From a checkpoint of a small mixture-of-experts model trained on Wikipedia.
Size: 8 layers, width 128, vocabulary 1286.
Experts: 64 experts in each of 7 layers, 4 picks a token, a softmax router.
Training: a variant of SOAP for the experts, 484M tokens, 3787 steps.
Below are experts of layer 3 (counted from 0) of a mixture-of-experts language model. Rows are named router (the router's row for the expert), gate (a neuron's input weights, with its number), up (a neuron's input weights, with its number), down (a neuron's output weights, with its number) and show model dimensions 0-127. Each number is 128 + 32 x the weight over its row's rms, rounded and kept within 0 to 255. Numbers have three digits each.
After each expert's rows: a language model's description of what the expert responds to; "mostly gets" lists some tokens that are sent to it at least half of the time. This comes from a sample of Wikipedia text that the model never trained on.

# expert 18
router:126186162074118059095198182151138105136149119151138119153184105148119125164157108095152103153171135174152120168117141103099142167104193115139098146144167129099109110166096144117119131133166155122163113145154143189111137160060109116145100120112119213129194145079109091080091178134097112111062129159121178103148056125122172161098129124099170121115119138164153133123167062081137126069129
gate0:114149144104164124106120121160143182184131119104126118117138176093083086163120089125163091134128170166182115108085084111095089144091168121153123095217109108120160199099110126136158117154145087157134165052131099075119115124096137104168157163099174123102092079043136136128134145164219111152124139137109141100144153094112145115111151127118068095099112105181138174159096062128122157156093
up0:109063149100111134103142143158117131103143129114168189190165119145061174105212111159095140127112121175153086117117131147143166116148173132145040099147154130117178121086102143122178181071101080177114129087155151151089143127098124090110103097098151150060141129124091184130111125194095091139144117160100085170126118102109148080126115104137151157101151096158088120114182093140188166125096
down0:127144121155121148085164114106140168137065173213157119118136083169145141149136073111086084134137145121120176098165146132114126131110052192109146119173131131138103134105111117138143153147126108163179127139102142053142125164129104158067144139140096110189152102118115103146103076148153116150127151103114187120137116141181151178154133172101107213088054102118161175153094218144097118150153
gate1:136077112171161068144117159125160124201076151153093135109101132144205101145116164088112104157151135123147092094139129097118135129136084118135091136091092112127153067180150124098114101148180118156110167161114158075092130102105160109150105136120131154061125084086174160079098078172145147155128138108156167086125074139161093100161194064139033142103117106121111139130145072138159140088157
up1:141127119068130123103113121107146134099079109137110159129101135135198183130075105166077142126098106092135093164092074135131061113129125178143167069082103124138098150079087108184135068118113137133146138085173123177176190165144117087140108127068114122210132128152175108122141077106140105106148121216098176173129106135100150090120128163066136160116111136111114136120115163122066103138091
down1:131122060143106093079169195127174140089135140174125103168082091149154122098224135132126124134114115085076097095129148152089119146099150136119094113109094122112150171146101103068112140125176140173171136117140141134132191202116143138131090089169092142128126119076130119061158140142092142105117151147139152127169150112151130133148125122143182126142087134100108106156155065203181031164136
gate2:143168177075169130107103126131114195125117101156042111173166127145147139125162182134153124134097119127122134125073110122175177121123161146153127180140185125145171075144213102182146117187162129125126109131079146187174115102069113141146139158126125092137118110104146101126174115130165065115132092102082156082151130221120108133133167129142111118161086151112109097126100124161213098132123
up2:137149105125068125156128121106133147107141142132098115206076134127141139205060118145108090146150185096151179113182129167119109095059116148159115165136175126204114145167107119092086102110190119117151082104107137113100115130161198111110148077169140135091133127118137123088151153174138099115137164123141121064109163065134161143093126097069087180112151116167165096105107146102195098161100
down2:070171141137048096130155073111066137160121149100211153155113132116165119170181098089098109068096052114117143124118129099103158086153155111164171071153106122091094153107118110127109137150127193075111135133167140081161157171160198084092113092147119107182142118137109153118093134091127140157118128131163116130102095122161118112163104112068165101152129131096158154068152102125184167108124
It responds to: Final vowel pieces ending words, mostly names and places before commas or brackets, such as Azañ-a, Kōich-i, Se-a, ia, ina.
mostly gets: "ina", "ica", "apan", "a", "ia", " States"

# expert 45
router:109154147072149098116076126129097187157095107148154136140174053128155127093134089083132093114130145079178140152134155084128125115148124141144196179107130158152179093145130110095151140154183125171131046178103123167135204152112169170172104128122138121084108075095159077153147104127181177129168168101097131106075096072105126097130077086137093135104178115148124153102087105146108120111104
gate1:142129172114134144132099098162174114130101143152205122051097152130163137065098098130081097151134080092176084128153128140114134146161171158151178153112113145133139079095142099109153098176056111114116144163128158134089179107086117111155122162144077151086176164110117113116053094124086067153138182118096112117114111164128186145191147115160117130080064166093108116162185132103131107096117
up1:138126168154190048140190143115170118122123147143097164105121076154109093136133119159060112115156124139162111120133139118164141143182131133108126104129181074113142152104139103097114148144131136147168171124175152111090109139089080212134091166135125103039118143105182134146071135114108124107056088127143084123183138145095077086143169147195135128128169101112071096158144082117102170127174
down1:131094126202171121109117122159094104157166100163111091119089112160091120169113132183100168120110126168158126141129132090164142127127068171078115137143138129088113116129136189131156146190162151139179077140161153152124122152136067147165182132068114153110123138119107075101071165106140151187076051144106155096101113122088131116163146055198123134161169145128113121127115076150110179188156
gate2:177102168041098109122099078144082136074072171135140193125189111077119097174129130165097123077174099092104168184116130165090085117141103085114140170062167122121141144101114136110186142164103127076144086149155107129120149132115139130126109150155139153085127176121098106092164091129120128162134150102039136114120119095133162184097113130094125117144154060151097156108133086150115096111178
up2:167160161099153120122135137137106110123150160149124169133154111141178147081124128158108110187171110106105140147127077145114158149081170186168191118160104103144160130108080173146078088146170108150130177171078155099175111120086089142146143123094085138142113121069068083168145060145144109136144131050171136144188140117157127131179100113133111061147149098148117121124066099188188165105111
down2:171107120198163132079110117122165131111143167146127147091079166173114108123200129110135115173104173082112147149144135114154127123118184127132128155203184074110121197093069100156123197116136146103100086135133112146129134099174111106179160130088154140132030099144104158123133085151124134128147120200079082108116190116098168143100126133137151105125129096082070155165124089109162151112101
gate3:144205103064089100078169147125108133146134082109139147121056094136153187085119145117106110131175154109120053150154177126211123119068160132072150146178144185128107145171150122117072149113121084112143121139202159139141094134169084103125145146080105153074122133152122113135099129125145095140104193087098141140166117105154173123144105081170166164080135144102070101164142141145120135141121
up3:102127141110136068091143133121126132123053176092076130101095122130107103127135166093147123192155139154059152143127149176152130156087171068121063128092140118135114119166085147129100166102175141147151203128087123110134199111161135159138167115117147132158091092113094074124115182138125115118126157125074079132202075124125206137086155098133168141136081050115100132102098154117114100143152
down3:141156135192142177132117162152187128142166150140173119111116152105101168135150122154163168128142115114131116122176138158170094087133111144116195131154128144176124113119144084065187069113149064092141130077187131117086105115118119148071133076133115139079110126150129091098147133138120134124119130154079111164059119145082111086063180201090196141149106157159140172087110069166151148083110
It responds to: Digits inside coordinates before ′ or ″, such as 35°27′, 67°57′, plus mid-word pieces like es in times and able in Table.
mostly gets: "otes", " number", "stem", "urr", "uc", "istory"

# expert 33
router:095140111115127185139127113158141159111114095146162120161123145083065127124127127056182149203187113104150094131113097179097133125085171137227064160134171136184137079137113058143092150146140174109114100106146224115138139134141132137071160127117108155147136110137129164124047150128110099159093134136158154138139079124165157166142142118094114168107081168108146167106154137112104117173133
gate0:178098130129114093186155151083162115103170126104193127103151129143096064167106108159095145077131107151102129145157129130129115123113116117146133144122100180130178113190084095113085075167135185150141153126066056125137125154137153168072118145127105131186135130083082093094129094083113130133146119135149114141142132121096162064175109098119082163072142095112128113196140043179108191104105
up0:090099095152120115113188152101135062080085060154144119072093108138131121107167123117144151157159119102109152178110161078093155057081109128136144131082117109133187157119149185096105114104163133113112137122165164108083124162110106090081171104118168179148156153130146113064092131234126123131196133134165108095086117123131139152122131106082134086131107209114084128138177102158146142138123
down0:148070064123151112117126096132196135084128112122118123173144188170169201140113060061151116181177113157191126182110146134153181159144116120170138121165103094143112133094126084149118113111132111055139149201099160093135101141110089147121090049103107174105137161060125155086136156110195135093148151139126141155133097126108127167154166112119154135124119117074162174125111097107118132144122
gate1:143087134122120150184135170211160103140123134202058138135099096139146134123044098136127113124102181127140111169153099140135127077117145136083137121169154111142115176131123096147099120118106195124066140142129145165119182137090117090130157132106118131135091038138142121176124155145129126127091077098173100152162167127118147184062125092167077158034179108152125116096146151145121120099102
up1:136133171117137130162157132167135126117123095132098134144165079152173146099134129178083102133159168104170123095145117096190166154113115123121172134180093123166125178144071161085118039119135153076182128142117090143059128109108157063079160160115124123076152156048137168145079100147104050165102133139165149133098134104168104126097081151135111117157130117104032145152105156142126144129116
down1:124117100082114109166164075126088098100163141102084211116116079126182215159111139142161113075136117163076103143086153092179145112100109169160140174131155126104106146190110106121141125120129126060143118158102130151130176088174093106167172147108126123115115153144163099122111173129127113130053116109147145100224122210146128140108096143093119107160149156089113163102161138161144169165106
gate2:173057147141126085124104069115157167155159117131131075176113153138115168144138148172130117163160068135118124118188141167069124107150057101117115125119128141123169101110118068101148116099197141162168136097131126110092111115085152130053136158097128183104134131103103155087149132229154156141099161193119134108155101143110095097160120105129107136092177104099057170112120155082176115149148
up2:134162158117143164196178119082116150097092191133096117165075126103106130106108140148078173112114102119138118133162151107119096089121106153143089075142139083103080173163144145158104114169106124114104125094127132114109124091108124119167149165042103125169100153180163152161130095210186144111135191090166117117155126092103097128129059158117152087094136090164101141131140178184076129135053
down2:108090172142095225171072066175105150097104114075183132107164110128117171132126127130175141105127137145174161099054119155155131154131197109177139142177136132145117110079172160195134150120140055068140117207137151118154108134122080108138135132116153151193139171161159121164144099128143143144102176113120102104163127120115135172124135116123047158105093125166108167115109141118126157133099
It responds to: Middle pieces like an, ian, in inside names and demonyms, such as Lithuanian, Spaniard, Cipriani, Stefaniak, plus possessive 's.
mostly gets: "an", "ian", "'s", "oman", " has", "man"

# expert 39
router:143168124154099140150187130149187084100149164144111106130079157093091094099102189147114116103113157155125174070104164171121141173123181154170125131144154127127154150138124127112124124150080157079156145178109199155120207130110135141165175139153138083134124154144125136156152153075091144162100121094114118088182176110125077149144146102171170085133085064071101120102162202137126146109059
gate0:134107103170076107125159115138103135142095138130140081098087189124061124138144146105147166128145099144161141138155152127061105082153097145163175166126086156122115114133126086063103062098129178130196107110107121161095125135083122218175110115126106166094116146078145117106145130117164143154156094140163114130208178167159115159095133085129152107064152132135122147172187158101195139108179
up0:176183084146095149130126186088104144120169116014148129097142163199173127163128158087110118108129166144090130160143134116119136141147095126124177181135102167086144156170075152148098148091165166154124085168107088104121160184081127104134134177170129138166105116100125111112057141110126181113100164131100129155134139118085132144097168151185138137115124073100075071141095153086157119098156
down0:094085171159165106081146133176146116137091197103130103189174135104070111094120126123113145135159120116160076168062138151131116101142099138163099103138175095098213148102149197153081135115120176140104108114082128095113063136163106147145128103122137138135207129091155122099082199124142173144095131155113137133175182143057064158123104119142141136103168156142157138105168143131127075131108
gate1:157110097127060086152157143090180071140112162091093080111114139125085165142112151112089140103084147173129065097106118104182132116099109145135062107099117139113100094143088158143129112117200131128132120059125147121071128092162146146122155065137205152143137106150117136134101089098128078177140100157083124102116124093168138119100116134116084108079106113217062139125057124096161134163152
up1:106112115126154164148106115148116147145150165107123162114175086182141124138140098205107092152178066153202175148118107147110119107140140060171106103110151120185112085108073166082108146043149104160134136136113104071133186117125146124098152161153113135098138081101110165070151128115091124122185127171140104120170117149084125170081157107104140124081092173199118091104133110078125100166172
down1:124123198099179090093130106132129121108159144129131131122108119171151177059183128100145182166170113109097164136132159125115167169115157141163107143113037145115105134117079100145092140099146178107159101122156144086127154103116134134112202076127111168126118162125124168145126117157080201141039081147130112128190133118054145167129146170127137153143149079094114153173113162125115052161125
gate2:140109151091135085056097148167144153163089100114172166126131148089116151125167124118149098121130167102178179115136156158161118186087070115135142090121122099138191121090153111155158139109110080105200140136070183117129101118185178123088148154162145143069111117126095118187151132113121105174212120190176142156074153109098174068105141157141153137162104097074141146141110082136130152131151
up2:147161143074138137124151136190151142105075146099195092129177020182144118129108098112140153135096106214171092132137111134107143133085132107120100163116093137104105135129066137092194146138115078128129082127188145147148073118136152130086102156155136097083086118147144144131092090100103109173099082130117068186146137112102119144142111146123123141075190156148126170180176141112134165159166
down2:117129120127157143118130147127116172112131099161146131143087121088117137081170126110179134133132047195131133119128124094146079128113101142086146084018050095095121124138120143144153124124181044157148044172109076138186119142130112134149140089087125122138095151125151151122115130120055110092136128177135124115091148098185125174126136131130125115081105164119178131197181086135122185118100
It responds to: Wiki heading markers == and === that close headings like Disciplinary record, plus word-initial b or B, such as belonging, boundaries, Background.
mostly gets: " b", " ==", " rele", " ===", " B", " elect"

# expert 27
router:138105095166113122121119140090162158081156119142162062050079135151148149076123123136112147110165111188140141171079096153103152083072184133128083181148103131109171109198186136123118113160119160119061094163145110203120134139073102125148088051134157149124128153123151138107161119172113206160173148086197099106128101153124091134109082139134102116163105111139133160158122159143141132129105
gate2:198072118162109136145154108172097145116078086100189114066099118148052100013152203160164108141126094155118112070172102169140123115109132157143117160145160159130164076145147118152166111142136136114104141111126073135122121171148178126142112169137141184095085081145138181151099098145155120171100142117145136135097168174119118135100118128131120152137162135168173079146094152160129164089176
up2:100071136138079155108156141143173141087128161170137140057117123136116126121066167109112147067119122148125089159162112069153171125193114152148111172171131151132089132152169133182119151142116138144092181121114029131129190116179133105133138102091103109115104166170189150180102132148108086130134118087162158167132051193108156170160163123163077096093147144089128090128147132156145127101123
down2:105123102083116148096113186150166168127170066068142139152193141076139134146046156143128159172152118097160132107146102090033085090114117160100098125106147094134135154073145102095162074081109118157132076141085125145159121163175095185198126139108124124142131131122136119141123133170125120112079168074089150082097126112152064196108106091139135095092103127117111138108102178103107131126117
gate3:146128172202092070107155110142085092124139130121149108159130110134172092075154163145070118124117118147114147064078151162175179115168151155082107131122151131107142134156184110147100147110114109135121163211088125169129120164085127120196122156125119127093116103188126193077099099145133095116134102122178151086091149185113140134104086100207151152097157097085138147088164142180100177136102
up3:152113091193099095164123188139089128159146131116168150085190187132110067162107111151158089068044092135136150116112127130122108078127124121121157085107148127112088086142125070177147151128095113087110070103130139109148180124118144085127176111080090075126147115110080113154066105096091136155091158110099103166099152139200102120168152080172132134131119125152118104164058118101087147104114
down3:150111133118137169089100201173142142111156102193130122050197115144113166136141134144101126146148136106082111130174078148112158055149181147142107114090116134129152094090169142146135126174135178118146176137143138129095063135137117156096114063097167164160216137135113112113157108117112121161148149201107139169141203118094141145109087127130142091165078131149141180104170127071088092111143
gate4:138058128146050169115131175085084151103096098082120132106163112115130143108145128128116090110154113114121115183139126122162141137127138148165191110079138143073191152103161122090158088081132168155098128155077148119132164212120131102143115084093068143098128105181074089111099132189157094127145114138180099184163142130157131145075170142147142137134138157157102140177119044179164115112148
up4:095187132098146141119192157095110093163160111132168114100155086152144114127050106110100195217076126108118093146086123157143112136135129057107087083158136125109124118155112158083133162065099102110093093094084108089139161193158113175107125121148183134113110101120112150135109122167132136064152140109119147144119130096101096080077120137162132126168171147155075111183067111095100116136185
down4:154096109165089083115084155124075095127143086142138105158145153128128140144108115049140106094137140083106084112085175155098108141086091070134135167147094127131114069157127098086121140139124117082135082103129125134048132184153132163133127157131195115205173201136143128163138098112153126114143091109085162163151107108163126170157126109105172075215142169104176163077144095096136157142111
It responds to: Column separators in sports tables and career boxes, such as | and / between apps and goals, semicolons in results lists, and football, season.
mostly gets: "ootball", " season", " go", "ampions", "--", ";"

# expert 60
router:088173152099166128114139134156163103137119066171105101098133091107152168132141180174104128141198137134098140211153082151138099109081188163112083171129138161157142078155162128179112157132108116151099127182106181124127140126109176136116133099094142149120111153152140130140144135174105183178157125155166169103137141154151084178099084094197105115105104135201100123107159207181116164107110
gate2:103134124133157146137094173150136039104126122130113126120101125133147102109128074115111130143123136183104114155116030102152137165130059086081113111131189109100143175085216110229143131116081131091119158184160107125179106068138111092116112134127107130132172168137129211156161138129112158151148090115128103148108090160142130140112088109190109120141113173140144136101182141096101159097095
up2:128119146163146113178078120133126131136060163129131176132118152186157109111155184138138112129131122155181151132108094138092102075111173103109152105092114132085120127097105109162102143162149175121159096146177137149116127106100129089158086129119124105154182051065122134152126114189134106087148138100033172165111155112123153127068081123166141142173171220116119158093173154097123205131109
down2:138154132174150128095100131079164130162167163088096179159104097172127162105055141152092084095114162128225128134101105129132159090142125150159115199124135155116079154122141112080086070135144103162171098062129169085142101155145166109086152122121102122158107172121078133121140105155084163126167082144158090117103125111151035140131183116137141201086112125150122162098137134171142103125103
gate3:136088125134116167106124143150154101109136160102129162189143104121117178123098130170146134138109158119174160152139151152140135094071130182093173114113154155065116180186222132171152104092126140134080083137120132112113237183127147136146159148098099135152147153158126092164156110168076110115134153118104103230119116124091140082077120144099140162183142130061144164123131126125166120177116
up3:133142179097176182124181136129062086118142131127105132142099129095149110162118105127111129095073119114151118116127109110141113138156101127033092120130121045162079152150154162175151106081164131064103142135143086167098106140082178140105187131097104144169118155149076081174074156124172153074143151163148141150111179168133112157193148146102115145184109159106153146149091081164105085135101
down3:133107132139206090104149193091122147133144167119106120220082098103151122121143129125193064086136102120139186123090202143175164174118102154146147085143130089120124108156118121152138116115164103106100099120110129136075141151099168171098144106089105109144061081152154140139127140098118085162130130176113074094148096144130068135057124145099144096089117115194111103054113132112174135167137
gate4:159076209075112050139134165105142063146099109144149163141121150169167102134183079098127160144111128165135078121154138182127130078082129131152179131142134088141113143171126161122135080165127080136110116103131075128143081127084178155051127194095139162134147113128135167037153153121123153107133123139146137081134073205145124079136124159136177178132109117131126112120093086157125132124145
up4:126148127176144095161054136154140119157163097106153132111102134178139130159143120089171190137130081142129119137062123116124129132097139148109143135178086215135080158118121080133137132110086133144124151198183153079138115128133105104136121166151099138057141059138131171091150084175181118121170113135117181192140141116126176071147049121133110185078139174135128131063115132128087136134150
down4:139130140186109128096174168120107144135171098140117106169105167099076113108163148107109046132122068104187143126193116170153115148061117095147085111159131157084127129089108078144188115105090060148198151141130143101130140162135104088122118149137174111123121133121161140107101132119113114079173139068136130138122191074115112186164151094123091132107115047134127161100155110136125158044150
It responds to: Column separator pipes in tables and stats rows, plus semicolons, bullets, arrows and prime or degree marks.
mostly gets: " |", "″", " •", "|", "′", ";"

# expert 24
router:172152113082164098095138114116126159103072160192126147164131130081079148122082132151150079144142148114215105135085107169119149109174125184168085052127157076134138139128151092099103147168125156160140076153150115177129139144155091121142099083151165122119137088067176119126151138133147119110111115186100155130124179073098139126142086180189082179091100139128124132070099156166103180133114
gate0:082112104148172162132191145130108163174111123105084133138181151114062098156163126081188082155139189158106162151090136147110165087101142182233121061087134134124135159153132108133144115079128096123142125148105115072091072122124128181202123159151169111128150128133092098115118133136140149117092137173197143165145098094079147125113144126147155148106124151127106121125097198111146114094062
up0:163134109168171202157113135076122112079131101121115095130094085141092190165147111109136125188128083098174132110084142088124093131154139138178114089115152126153155141112142153133069089099159130150136098197105140148123089126179117153195113119057111171153146151071082160159097070123104084135132182119159136153077114162149093111131105118130050113119054131095091074109178125143130118137137
down0:128127087098096150177072083138140149116120116103186137107124121144136069147161190102084158100102123144123148153144159061144128094094152083081149177092098160117083116156111075120114189157139172165094135149124151135116113139122159137158153237136145137100136177135110113187197177142144177129162177105142051155110126140083134148121130099093129117137125168076088095153125110092188120105108
gate1:223128138078122084106142129095150178115121081114103105104108084095107129118152100153133170125158116148192150196127114132106158149117183115076183104116227137114162137079143148128092131130191122179126136151144150178095116140054087120109059136115135143144102162109162144171112104150105104141150130173166160094152133117118100117137093091117113076111188136131119157112138131179102173091064
up1:118161130096124124126093059137121194169219140131079114108109134123188135126171113102094171149109124101114181202123065144124129144089116191149118177149130109107182118101087164104190078198109121147129163168078087143099140096118105137141113157098103150119091150105110126151156122147116120127158124173171137132134122100144131142083059156139073091145140126147158113196071090131126141113064
down1:144168148152132131078099091113101126101100127173087125162064155126159102109161165121116185136122064119128075211133189125086135125110125144108142144147123112180159067143133118103116127189095133105109161128083123097143099165159087139115114143100135203119161036091170105169155130135147168113180204137129127133117110226103108136124104139124110089172088077117125139162122086139095112130116
gate2:184083125121149178138135085169054146118147196116143073149153127183146131143150127066149166110138154129154099060073106128124150119075113076088090116138126137114115153113150108177149146103157081147120117093149144156096148156119148107135064191144106144160140085124092127084131197127152119186138129086146120162158099129061138154143077127135159198122166122126115185080191092147134141087148
up2:167130115080145160133125162155101169095141101153143169148134140115165108166148178108140149127118100135206140070185101137103099173152047190119155120106183151130167082201142157141073109141123127126156096108165124125132075166185106126087106149145101132150164119147142129137131129090123067121116088088160079161064102126089094109115144098176107121172158171130139060107148100079098189120109
down2:130141125097105088178169092080114092163161142157187137124144150093117091137110172054165080117104144137101107114158136088146156157146184095120098164081198116077141108069112128136129115112106118125112136127119141095071151103101150131171158224102086161115178148161105122127105126147092152132122178122119114085119081128180122142102091089100156120166139132255166127126140119131130105172139
It responds to: Closing pieces of common nouns and titles, such as the-y, Ship-y-ard, F-amily, own-er, Candid-ate; also King, War, name.
mostly gets: " King", "amily", "my", " name", "ty", "y"

# expert 59
router:122072094126132131075156095163086117135066069137061172115116188158121072105069112095061132188136157103102138114196109114150098173193108121138131128147085114189151148174108142158104151119128077128099104123118140149167157097180129101121091066162138110100148168077123126116119081126141124143118128158107157102159114192180109091081096107138153128081104151163095148144096169158150100102117
gate7:163001117067190086125166149110137161176099116132144145149112119119092170134088137133166101133169123090093156153091127173148123138109187144140147121086114158066177090122096119179134106104126085129110155205181148087159116104150191125088141135071163141148161148126131109115134155166122161087107092144119111152152137119077112142112141075136143157077132109138116126103114051083148113121085
up7:110174114165087057162113160074147119157114137128121170119119125078138163155144132100171178152129147149115109132133122157127149093109099093129199121142143117166083078148139113166160124145168150146110098103075119171148146133141078202112172178149151102154120216096103118112220150143135129112152077098141170142126124106119134104109116136232190059109099119117149081156125159142129094101122
down7:090129107101128100164127151095136103109091082137136093111130113159163184144173128112074116134156123149154134133155184178109067134121154114076140110170126170108153126170089090145148096047143163100152121162171040163162142112139142124153130084146087150031136162098130161121133065182167106151118145088109113138171145099171170083123136145098184145102189092112112160143161150134178127100158
gate8:125075098119172137074162121147156141107105117114149171131129155148121150156114137137129160192168158149108162076112117137119090108158123146069064207138108179146164096125078078168157038185155074084123110175090099164122133113109113095132164150083112139131166106112121109121076077163092084158103161153144148057106126157120142139058091183108119123122110152149125104089125144076149120135163
up8:099193186149103168102100114124095044122133128104166105083169186134198170155145084119088118087130124097145156105086095131138118103117142210087131101091133113183154074090119136128123170145095140112117144123171135153161123170128097134159145152090038159083073153179075168147156110123098162185154136090108090163129063097167111146128128120147095130107135121120135128160132083094137103124119
down8:142176163156147153119182148092123105117068140132149172215131121145108130137082050116130180116106109118124172154153137121128159123154090114160114171129107146092089168115115096139107124140096061129105123173095147083175117023137157045091126123142129181113075111149112105128089129074095117151164074170151097086134127126152157074085117103123074105121119141168164157093106109160111112091126
gate9:104112109079101116071132127107133143102081165076122120185095132089081121156091097150148140102102123109122184137064178134092160127137103148182140150159122120090115171155143123155145121130150163181153132114093143152081138155091105132173153160132063099229119177164110046114149182109131122149141122205110165130052174125148137121128089101118152073126147097111114126164171114112149122172085
up9:111124132092109104128113108087143124151149166082145145142140187099041142102092073098137144133087129119104087126098190037100134125150106140151091156064129163093095103093114076113043067101132083130068174131127117131128093129104091152116127110121138135185150131127111105140114156083077083117198162141097149092085146134105154090178123113169114136157071116102126167145161073126122145118085
down9:099159159133146129137085135160115179120180128155088150075119090096110170150081095151186122133119128188120133228131147135132134193089137116164092074185113157071116165085109133097147150067076140124145129151129128129089101136122159106104081148165111185112156176163123148135107090133078154131158120108144096126114184158144138146160134179067083087113106121062113107107071118118179089145106
It responds to: Month names and year digits in dates, usually after in or on, such as April 1989, 22 November 2008, 1960.
mostly gets: " October", " July", " January", " November", " June", " April"

# expert 35
router:140168210142104140144132104164065143078180126156146096112137096092099080125076203162110176102173154152162129092123160172168149109139119058127071196139142130159175060139136132194137074128063127123150079154126108153098112157143149151170111131155108091089119134106073158118099119123157151149124144076123098155136078153178134116151121130112142136194172096138133142089139131118113132084099
gate6:102205129129153118178153092146121124064129167120047124108131115109140138107131124148104137073138097137059088172140103138163131102108075127083161163143146078132130099138149134176114141165097111096104122092118152102095083090039128052144149116149152097113143139110123065098119114099114143185107150137121005153153121103145149117082171129146094131144158114148175135134070122113152145155091
up6:125117116120152113131126101152063083119090119115126063140133137140090177134142128189119174106069129092095136169147187117148074089102093160172146100130128134087119065122148155150164141141084122198116124092149124173119185137095199109203109164114051114155152172114133068089158160101146108173138135156125119103041149148109094151108085137115137143097101147114126118109130162112089139196148
down6:163081068146113107116154049150150117118194126142117147092169158098078087137147153082141171088124068173150161096164100132102085134049118110129089066146127119066140162135102171138109142171125175166169130100127074157121120100123089125130178143105162116157147134111106153104127161162083152125137175108132088158130076167069094150138065158118096116121128149084177106193140123122150083159134
gate7:175145133119128095174194132151133084065134118124119170165174084119151163138127158101133123183213131172148130073111133119185152164122093112094091168110125123079068082132091127120106094098099157148112085080180152127089118126154112086114117122124142142146160136090126110128084118088151101089135162125093155108169140054073110090154091141136108094136106127156121125087118218099158138205098
up7:114120100084093115153128137144156035140067086125135152128115150122134127117108121098129119183115145093118135154098169093121185170148131154116117167129121182068158121159157107134095181141110121183093106094104208179176168146107145127181188154140043120126090085124123081133110159081098150128116106104132088110125160175157081131178136097119164127062166152147106131111132081138174094159177
down7:135089179127093176134161140120106102097147113173113102143062142109102067111153124108152112105109131082167110104169091067097154120114171088100109179126101109135116162085116142171140172152142103113154151164160123114145134082138110115133127176056113148191111085117167181111130090097057130102100200140124101085179137138121099103112082152132087111129060196182154127171092121116126129190094
gate8:165147138137146152179124119136088078199151126092131164150127138081109133110130123102142134096135204193154093139109170140132080109113128145089137107110123122152166116144091199075143098082159112144126095104161089126075145177130137183147062126105125118181131026149119191137134124147119119153103081091082110174067166099140140152184095043113110151142169131119120133138118133088091148129154
up8:143132172104119136106103099207202206137132182113114163156170081133154104119161119105078134120163150112150106086085200157159098123114149092139138107105130093124143093113145192050130135104115077110132150161146119191141098137110119129100125139130156089141126122078142142054201148146123130076090143160130098136113138170184160114099144139116172103152116123105123134174163125030147164128149
down8:130125107119182087102155137143111142091138088162136095170173149099145154088129145079136129124189186188108107143127072070193138103145112125148098088081130098114124131199139104139120134098103146138124037125142165078113108139086136157153147080109151130114103162131123099140173107181157150049167140133126153037100117135139080123114088150116073128126133109119084063084168101088104136141158
It responds to: Digits, dashes, colons and units in tables, times and coordinates, plus possessive pronouns his, her, its, their.
mostly gets: " its", " his", " her", " their", " km", "20"

# expert 61
router:141127177062109126123160193160183120138135105151129191141153130133161121121127139159145108112131108120115120114118123102127095138162155190073142195132135126073093142151117148106179153082130145103124185124172078121108090091167072089097121138112064143086208123115130121110111130146099095154169134173089151186118105141095112112150135203111173071148103184132118117123215176092118174105117
gate2:164100157177135161115120053056159088101117126101118158150157088166177124166121140124122079126158172140088128108173088105159147149146047108097140199080135139079143099103136101114142132146138101119130181119115120125085080053102078111122108195081129129082141096135173187148148143104109057160101116099167146087088124179147133123089153114130160142155118143075095124169118151130102171121150
up2:130098155123105121080126143131145146138139126096151113154127151101095081112100083138126108223112169102052134147093158123122077158126117120155083094139178140104151179124174142126115133124107113123163197090098137143115171184117059163059095113111110171105097176158154167191177173101102131141108141076088149104135179110121168117114142185099135117100134132174130135139131166178172054103172
down2:114153090096154155077091107090112158141108093128088140172142153132163166115213159104067162135083129112053178100147111128132121086113099117118089124067087185096112092221147161094054093125098141155139152106147124093145107173129159120163046135152116147109117158116111148117114191142080120128132142099103100150130114138166153136165140170098152119097131128201077139130140113101136152071147
gate3:109114165149111123095113125120142087175083136082173126096120165106086186149119067162091145105158142118086099124110154119169104136132144151122178154097147119165093100101118197104122132105111130190103147149154152048167174110079120079116163108100153137129138080115149042182154146109168068081147073121153156139155172095137124075088153157152160071171149158132153116139091152139111187165118
up3:117106095095139125149140174117180135071206156100100146141108064130101090099137156082129127133152123099164071135088107132174076074083116093141117150126166159120118159092106122117190161150108116205158125159146138148128132151131098196114096157132173158124131120189110146150114181085132067137107099149115091125151208063113138091163135110133196151160116201140091132120092148126083132114139
down3:112122106093145182112168119069133134136109171157107134109122106153080112122091154140104101137141093112150131134042140148098087095110140159109149161124191188112083098116141108125107102106073097055103073094159140150163121096116114105184075140094099119065147169113164108108132130087188127137108033059177140060095176168177126170140123106104122133118153176111121135126152145138102123158146
gate4:128168185129090127086151099119161077093138134141050121081085124092123193076080143128091147127152209137105107152078092145128117143139163100104128153150153030176158104187146150131145114060126104115101118192143139146114130158111142111118131161143121138148100145166092127101166130117148175161142131129059118103163167148118142191125098102120146115162115087091131213119092127175145121111084
up4:094134062120131127162077169159156120142140112150136123112128120168032200129121127154105145135140070119152083119128095116087204076188090147132143142222115142126160119117140067145078142096107152171125125170112095135106074058108088102148106141096106081106104140102145111125094097132138149107097138136139133148106118102127156147163066086106175130124160113161170153148052105082111148134083
down4:154081090153124142093116117074125157186191130158098176151173155122125063124176113107139133123120136092139153146143110125138097143175081142134099087157142148129126115151161126146216105095117148158104083105083062124158084182093113150158096100113100163111163168170129132115134180122129104054089126084175187142135099148128118124120190142139188154126134084055120119122200132130137096096181
It responds to: Mid-word pieces like am, o, io, ra after a consonant, e.g. diagram, radio, Saavedra, plus film and com.
mostly gets: " film", " Am", " com", " am", "am", " Com"